Experts of a small language model.
Size: width 160, vocabulary 8192.
Experts: 160 GELU neurons an expert, a sigmoid router.
Training: a variant of Muon for the experts, 257M tokens, 3925 steps.
Below are experts of layer 5 (counted from 0) of a mixture-of-experts language model. Rows are named router (the router's row for the expert), up (a neuron's input weights, with its number) and show model dimensions 0-159. Each number is 50 + 15 x the weight over its row's rms, rounded and kept within 0 to 99.
After each expert's rows: "gets" lists some tokens that make up at least twice as much of what it gets as of all text. This comes from a sample of Wikipedia text that the model never trained on. Tokens count by the router's weight.

# expert 21
router:34 41 48 66 34 48 56 36 22 35 38 40 73 60 29 59 64 33 57 56 58 40 46 69 39 39 52 19 44 50 84 55 76 55 48 38 55 35 55 51 66 70 56 67 29 42 47 25 29 38 43 22 45 69 32 51 49 40 55 46 33 51 49 64 70 51 88 43 70 44 34 58 34 67 45 37 58 46 20 42 51 26 68 66 59 46 65 50 64 49 80 54 47 53 44 39 69 73 75 52 63 49 73 61 41 52 38 26 44 79 12 76 59 61 55 50 35 65 52 60 68 65 51 50 41 52 31 66 44 26 66 40 56 44 66 34 61 47 76 72 46 33 31 61 44 33 59 48 49 51 46 78 54 11 38 50 46 47 24 69
up0:58 57 72 71 51 35 05 64 35 53 52 51 60 51 39 32 41 31 45 66 46 46 65 56 71 38 70 29 58 50 66 52 70 30 36 46 47 34 68 42 50 70 42 55 47 50 67 70 50 27 49 79 36 54 43 56 64 54 24 38 40 25 39 14 49 59 42 57 58 57 63 65 73 42 37 52 63 48 52 36 29 60 27 31 73 22 63 49 55 38 53 53 27 62 55 51 57 53 67 67 60 15 33 43 22 40 42 53 51 71 61 49 58 87 48 40 56 66 51 59 45 51 47 22 54 40 78 50 74 40 39 32 52 64 80 64 63 37 50 28 68 30 59 50 62 66 46 47 44 79 15 60 38 33 41 44 24 40 34 51
gets: " 1", "19", " 2", " 18", " 3", " 0"

# expert 70
router:53 93 45 80 63 27 45 32 38 40 61 54 61 67 24 66 88 31 70 48 44 46 54 45 50 22 53 52 43 55 73 69 52 24 43 30 43 33 67 58 61 58 49 32 42 25 34 52 45 47 32 40 35 53 49 44 47 34 51 47 44 44 80 43 61 67 56 29 76 55 25 61 29 64 50 69 69 52 70 66 41 63 83 59 39 39 68 47 38 51 45 57 45 51 39 53 40 58 55 22 70 55 40 78 61 53 44 40 22 68 52 58 69 53 59 70 31 65 51 61 67 51 42 37 56 41 44 58 43 35 59 37 52 16 53 44 60 37 66 58 18 57 58 52 35 23 30 35 53 31 60 53 54 63 13 50 50 36 70 76
up0:60 69 59 44 60 47 38 37 46 70 31 28 46 45 21 64 76 49 64 71 48 58 86 47 47 50 13 32 60 53 34 35 47 43 22 34 57 73 55 49 30 43 53 57 39 39 66 13 42 70 37 45 60 59 64 43 64 41 42 40 22 40 39 51 54 58 62 44 55 61 34 79 56 39 73 64 33 41 25 63 43 32 52 30 70 73 85 48 30 60 48 57 39 45 18 56 68 22 43 31 65 66 43 57 66 67 20 41 57 55 69 52 49 39 66 61 16 27 43 53 62 51 58 63 58 54 60 50 54 57 60 50 65 55 61 38 85 43 61 61 61 33 54 56 30 49 12 40 63 57 49 68 48 61 36 36 41 42 55 63
gets: ";", ":", " from", "il", "el", " cl"

# expert 14
router:56 53 42 62 64 27 54 46 39 32 70 53 42 54 51 78 70 26 33 71 54 37 73 59 49 50 56 54 27 64 31 55 53 17 51 57 39 25 63 81 54 55 71 40 55 41 63 51 32 44 35 42 31 67 24 45 45 40 70 66 36 58 54 25 57 56 58 29 79 43 29 62 19 33 56 50 70 64 39 65 57 39 50 61 68 35 68 60 30 39 80 59 51 48 72 48 39 80 92 42 60 40 47 51 34 67 28 51 61 60 25 42 40 47 40 28 45 46 50 54 61 64 34 65 57 41 61 79 36 30 38 36 48 41 41 56 45 48 62 65 30 43 49 62 64 43 30 54 22 53 57 62 82 37 28 37 36 72 64 68
up4:45 84 61 46 29 39 42 52 40 43 45 56 31 39 55 51 62 28 51 34 43 29 71 53 26 55 29 71 11 47 41 48 44 37 75 24 40 55 48 67 45 61 15 86 55 56 39 67 65 57 84 54 64 56 64 27 61 42 44 42 46 45 44 73 52 75 54 40 64 54 39 59 43 76 92 27 50 70 46 67 61 41 74 41 62 68 54 43 49 25 69 58 50 40 41 43 66 49 52 56 35 43 47 72 44 62 33 53 43 34 58 43 80 33 23 72 47 50 51 69 53 70 42 44 50 42 39 55 33 48 40 63 51 28 69 48 61 43 17 29 58 42 61 27 35 32 43 50 50 34 78 68 59 43 59 48 35 67 72 48
gets: "a", "e", "o", "i", "u", "on"

# expert 37
router:42 56 52 55 55 22 14 41 43 28 56 52 39 65 36 68 67 31 25 51 73 19 41 59 17 50 38 34 25 45 63 41 67 60 84 38 20 38 66 41 66 53 34 66 43 58 60 56 18 51 46 24 33 68 42 31 49 32 80 62 42 54 68 48 67 67 56 37 84 50 45 51 26 71 47 65 46 45 39 72 62 51 99 52 45 55 58 35 51 57 39 62 41 62 61 29 48 66 42 49 77 71 47 68 39 52 23 37 54 36 36 54 40 48 47 48 65 57 63 64 82 65 54 37 64 51 31 63 43 73 50 52 37 46 37 60 48 51 59 58 53 46 28 45 64 49 44 67 30 59 64 48 55 42 33 50 41 59 42 71
up48:76 28 51 63 45 59 21 30 29 51 43 43 35 13 61 70 64 35 58 68 74 70 34 25 57 90 60 56 46 34 71 51 64 51 51 46 52 66 25 28 56 58 63 51 26 46 77 41 53 61 44 57 70 45 78 47 62 36 52 74 46 65 61 37 30 59 48 42 54 60 18 53 29 63 41 33 51 47 50 53 31 39 47 47 73 62 24 49 45 38 43 32 54 40 58 25 28 36 57 49 50 55 56 80 51 61 68 55 58 33 45 48 71 68 28 53 61 74 49 59 71 46 38 61 51 63 58 57 69 31 59 37 29 50 10 64 51 46 54 35 57 55 47 42 59 12 42 61 34 70 59 38 51 59 25 61 61 32 31 60
gets: "al", "l", "ly", "te", "le", "ate"

# expert 57
router:32 45 41 63 66 48 58 46 22 28 65 52 57 55 29 61 62 46 64 52 54 11 79 41 45 52 36 56 29 47 39 89 48 42 48 53 58 30 82 80 78 51 59 59 46 36 31 38 32 60 43 41 48 60 45 59 36 30 48 38 33 37 58 56 55 69 65 18 70 60 28 61 34 47 65 37 57 36 35 51 42 51 76 59 48 43 59 47 59 28 58 64 56 29 43 27 64 53 58 36 55 30 47 66 51 52 52 49 38 48 24 53 56 64 49 31 67 43 56 51 61 32 50 51 43 46 40 57 36 34 67 70 38 43 59 48 51 62 74 77 38 71 48 82 57 11 34 45 38 56 23 97 46 46 55 34 47 73 69 72
up4:33 63 64 47 46 75 54 64 26 53 48 54 13 60 52 42 58 38 80 58 40 56 37 33 64 56 40 42 03 57 50 56 56 33 57 38 31 55 37 45 26 56 35 76 42 56 55 50 55 73 54 55 23 73 47 43 60 56 67 38 74 33 61 70 59 66 53 39 61 45 67 59 65 52 38 35 40 21 52 55 64 63 32 32 31 58 78 51 55 42 52 40 73 30 51 67 60 62 62 52 45 64 65 73 64 94 54 64 47 57 50 49 29 37 49 22 36 64 22 57 47 30 06 54 57 57 55 75 51 35 48 33 55 84 54 38 40 57 26 32 39 48 44 49 57 47 29 44 56 15 53 62 46 56 33 44 59 39 60 44
gets: "S", " C", " W", "L", " U", " R"

# expert 43
router:41 76 55 72 74 34 71 32 43 58 42 27 60 43 44 58 64 42 30 64 60 54 47 30 57 29 61 17 56 30 70 41 66 41 30 63 45 23 63 66 77 47 51 52 48 65 34 32 25 54 22 36 58 50 24 53 46 41 39 55 44 30 54 58 47 68 54 34 52 28 42 55 40 67 78 39 71 57 54 65 66 69 58 58 50 21 65 44 54 21 66 70 42 60 45 58 63 66 40 44 76 64 34 75 55 40 61 60 69 48 50 61 43 60 45 42 29 44 60 70 56 48 21 53 48 46 38 56 38 29 47 10 51 27 69 70 85 72 75 55 28 51 42 74 60 42 35 69 54 32 50 65 46 53 46 51 57 52 36 75
up0:38 76 53 68 36 47 64 42 48 45 82 53 54 40 57 78 36 46 31 57 56 47 60 59 78 62 70 15 39 25 47 69 52 29 55 48 49 74 56 46 39 59 54 75 39 39 44 27 32 52 28 37 26 63 77 59 47 33 38 20 78 51 46 51 29 77 65 46 52 58 52 56 59 55 51 36 55 69 71 44 52 49 46 34 65 60 47 32 48 26 77 57 48 45 33 57 51 61 40 40 73 59 54 52 44 61 43 28 67 28 34 39 53 52 49 39 32 37 49 61 59 47 34 51 47 68 38 45 65 30 41 31 11 44 50 84 59 74 28 66 66 74 38 70 50 66 84 48 48 62 50 48 50 38 33 16 63 32 34 36
gets: "-", ":", "=", ";", " -", " :"

# expert 18
router:25 55 60 56 68 38 60 38 23 28 55 32 52 53 39 79 63 34 55 45 67 36 63 55 52 37 58 55 41 54 52 47 69 33 40 59 29 29 75 57 61 55 49 56 44 34 57 25 35 32 28 41 47 61 38 46 36 37 65 69 44 50 58 45 59 56 68 27 90 50 41 90 26 49 65 50 60 52 64 57 42 53 56 62 70 40 66 28 16 27 70 60 42 27 69 26 62 50 72 27 61 42 40 69 52 53 56 29 57 56 54 90 64 51 48 20 70 65 58 58 64 47 40 53 45 42 47 73 51 42 59 55 60 25 38 37 57 49 69 55 36 47 47 44 58 07 41 47 45 49 61 70 67 21 39 42 42 42 41 82
up0:56 66 64 32 69 26 44 42 45 68 79 57 42 56 67 55 51 16 55 57 46 43 29 78 78 47 42 45 32 44 24 37 57 40 48 46 40 33 57 64 38 54 34 66 40 57 66 36 31 52 73 57 82 53 30 47 28 56 45 45 44 73 41 28 49 60 47 24 58 54 64 68 50 77 56 37 43 42 47 53 32 71 54 63 76 46 28 46 32 40 69 29 34 23 19 30 45 60 62 52 65 41 37 72 62 49 64 49 65 55 68 51 53 21 79 52 68 54 66 42 55 70 32 56 59 39 31 47 36 49 56 43 45 48 27 35 73 73 36 24 36 42 47 63 46 30 52 42 53 57 53 79 30 54 42 86 69 46 31 34
gets: "f", " f", " League", " F", " $", " War"

# expert 53
router:38 52 64 59 37 36 49 30 27 22 39 59 71 52 31 62 66 41 35 72 53 47 72 36 63 45 65 47 31 73 42 59 64 58 73 60 55 43 63 62 50 32 43 64 43 56 44 37 57 58 41 43 57 59 29 32 29 22 76 56 00 33 52 48 72 50 59 29 69 51 40 70 23 73 41 56 54 61 41 62 69 38 65 59 73 65 61 51 40 28 87 61 38 42 64 40 47 80 63 26 60 65 65 66 33 64 38 36 53 57 09 75 40 59 41 44 51 59 43 57 57 59 46 50 36 52 33 76 52 51 63 48 53 32 63 55 51 60 58 67 48 25 59 50 63 49 23 68 42 36 58 55 49 17 38 55 46 32 42 56
up4:66 82 43 43 75 43 50 46 88 48 46 72 47 64 74 66 64 40 58 50 60 36 29 56 50 47 66 23 58 42 20 65 59 66 45 54 48 57 64 60 59 56 66 52 62 59 31 74 09 34 58 40 65 25 59 39 59 66 71 48 27 74 49 49 43 73 70 43 85 81 55 65 43 68 67 55 61 23 51 53 41 52 67 41 57 53 31 43 43 18 56 48 59 41 43 41 43 46 60 72 59 16 54 62 29 69 37 32 70 36 63 25 45 28 48 44 36 76 63 61 51 51 42 55 15 56 37 57 53 46 51 35 36 42 66 41 42 49 27 54 50 45 67 53 31 48 45 70 57 48 51 37 49 48 58 39 43 57 71 12
gets: " two", " other", " three", " first", " four", " later"

# expert 51
router:58 65 57 49 63 14 63 44 39 39 46 46 44 54 40 62 61 29 47 80 79 38 48 20 46 29 61 51 49 57 78 78 85 35 67 63 35 34 67 50 59 62 72 51 56 39 38 49 29 51 38 38 59 47 36 29 61 31 54 64 50 40 65 39 45 61 63 36 80 45 51 67 38 83 59 69 68 60 42 49 55 69 52 56 68 52 60 46 42 45 68 55 26 40 59 54 31 72 62 26 80 52 30 89 60 62 39 38 54 40 36 60 38 69 54 60 72 54 48 67 81 47 36 47 31 35 24 61 49 55 53 41 66 37 43 58 60 61 52 72 15 36 31 55 58 42 24 31 40 29 59 49 63 52 31 35 45 48 33 71
up4:37 46 46 40 64 42 33 41 48 62 46 25 42 53 63 54 63 32 58 55 55 41 60 58 38 64 24 46 55 50 78 33 44 57 39 41 67 42 60 40 35 54 58 60 58 65 36 58 67 82 47 70 47 51 57 25 31 29 36 81 60 59 50 64 34 71 88 32 88 70 75 59 22 43 56 60 59 45 58 36 88 42 50 47 63 54 65 55 50 69 99 44 46 37 31 66 57 39 29 68 45 56 62 77 34 33 49 35 29 53 41 36 31 34 43 41 44 45 60 42 41 51 61 64 33 31 33 68 47 60 46 52 74 56 53 27 85 58 52 46 37 41 44 59 49 15 60 48 52 61 25 51 38 56 46 50 76 69 32 64
gets: " of", ",", " and", " with", ";", " de"

# expert 79
router:55 53 46 51 48 41 59 37 18 42 64 46 58 59 52 52 85 35 43 60 71 40 54 58 46 53 63 37 26 51 46 63 79 31 54 65 45 31 66 63 77 46 62 48 57 38 47 42 54 27 42 28 50 71 35 36 29 43 61 57 27 41 68 32 64 51 73 42 66 49 49 71 45 34 46 47 74 50 53 73 38 52 60 60 52 27 64 44 58 48 63 71 38 29 68 55 53 61 55 45 75 36 42 40 54 40 48 57 45 60 12 73 58 48 35 33 78 71 31 46 47 52 42 61 32 38 34 83 42 51 76 40 50 31 36 49 68 53 60 89 26 37 43 57 45 25 37 37 36 55 29 55 74 30 40 32 38 67 39 99
up0:39 73 38 52 60 55 32 33 56 48 67 64 59 41 30 51 65 68 32 48 49 68 68 45 43 66 54 52 19 61 64 70 65 47 39 49 74 45 50 33 54 30 61 48 33 57 55 20 28 39 60 53 61 50 26 87 49 40 42 21 51 77 64 49 29 58 65 36 69 61 40 75 43 24 29 49 71 60 37 82 53 34 55 54 51 30 55 16 58 58 53 64 43 22 58 43 69 61 36 60 77 60 43 43 42 65 26 47 26 71 76 61 59 61 30 71 31 53 48 42 42 50 66 29 54 55 37 51 62 45 42 48 47 72 29 32 36 43 78 57 39 15 72 36 36 57 58 66 36 55 56 66 58 46 48 64 59 17 38 48
gets: "S", "M", "C", "T", "O", "F"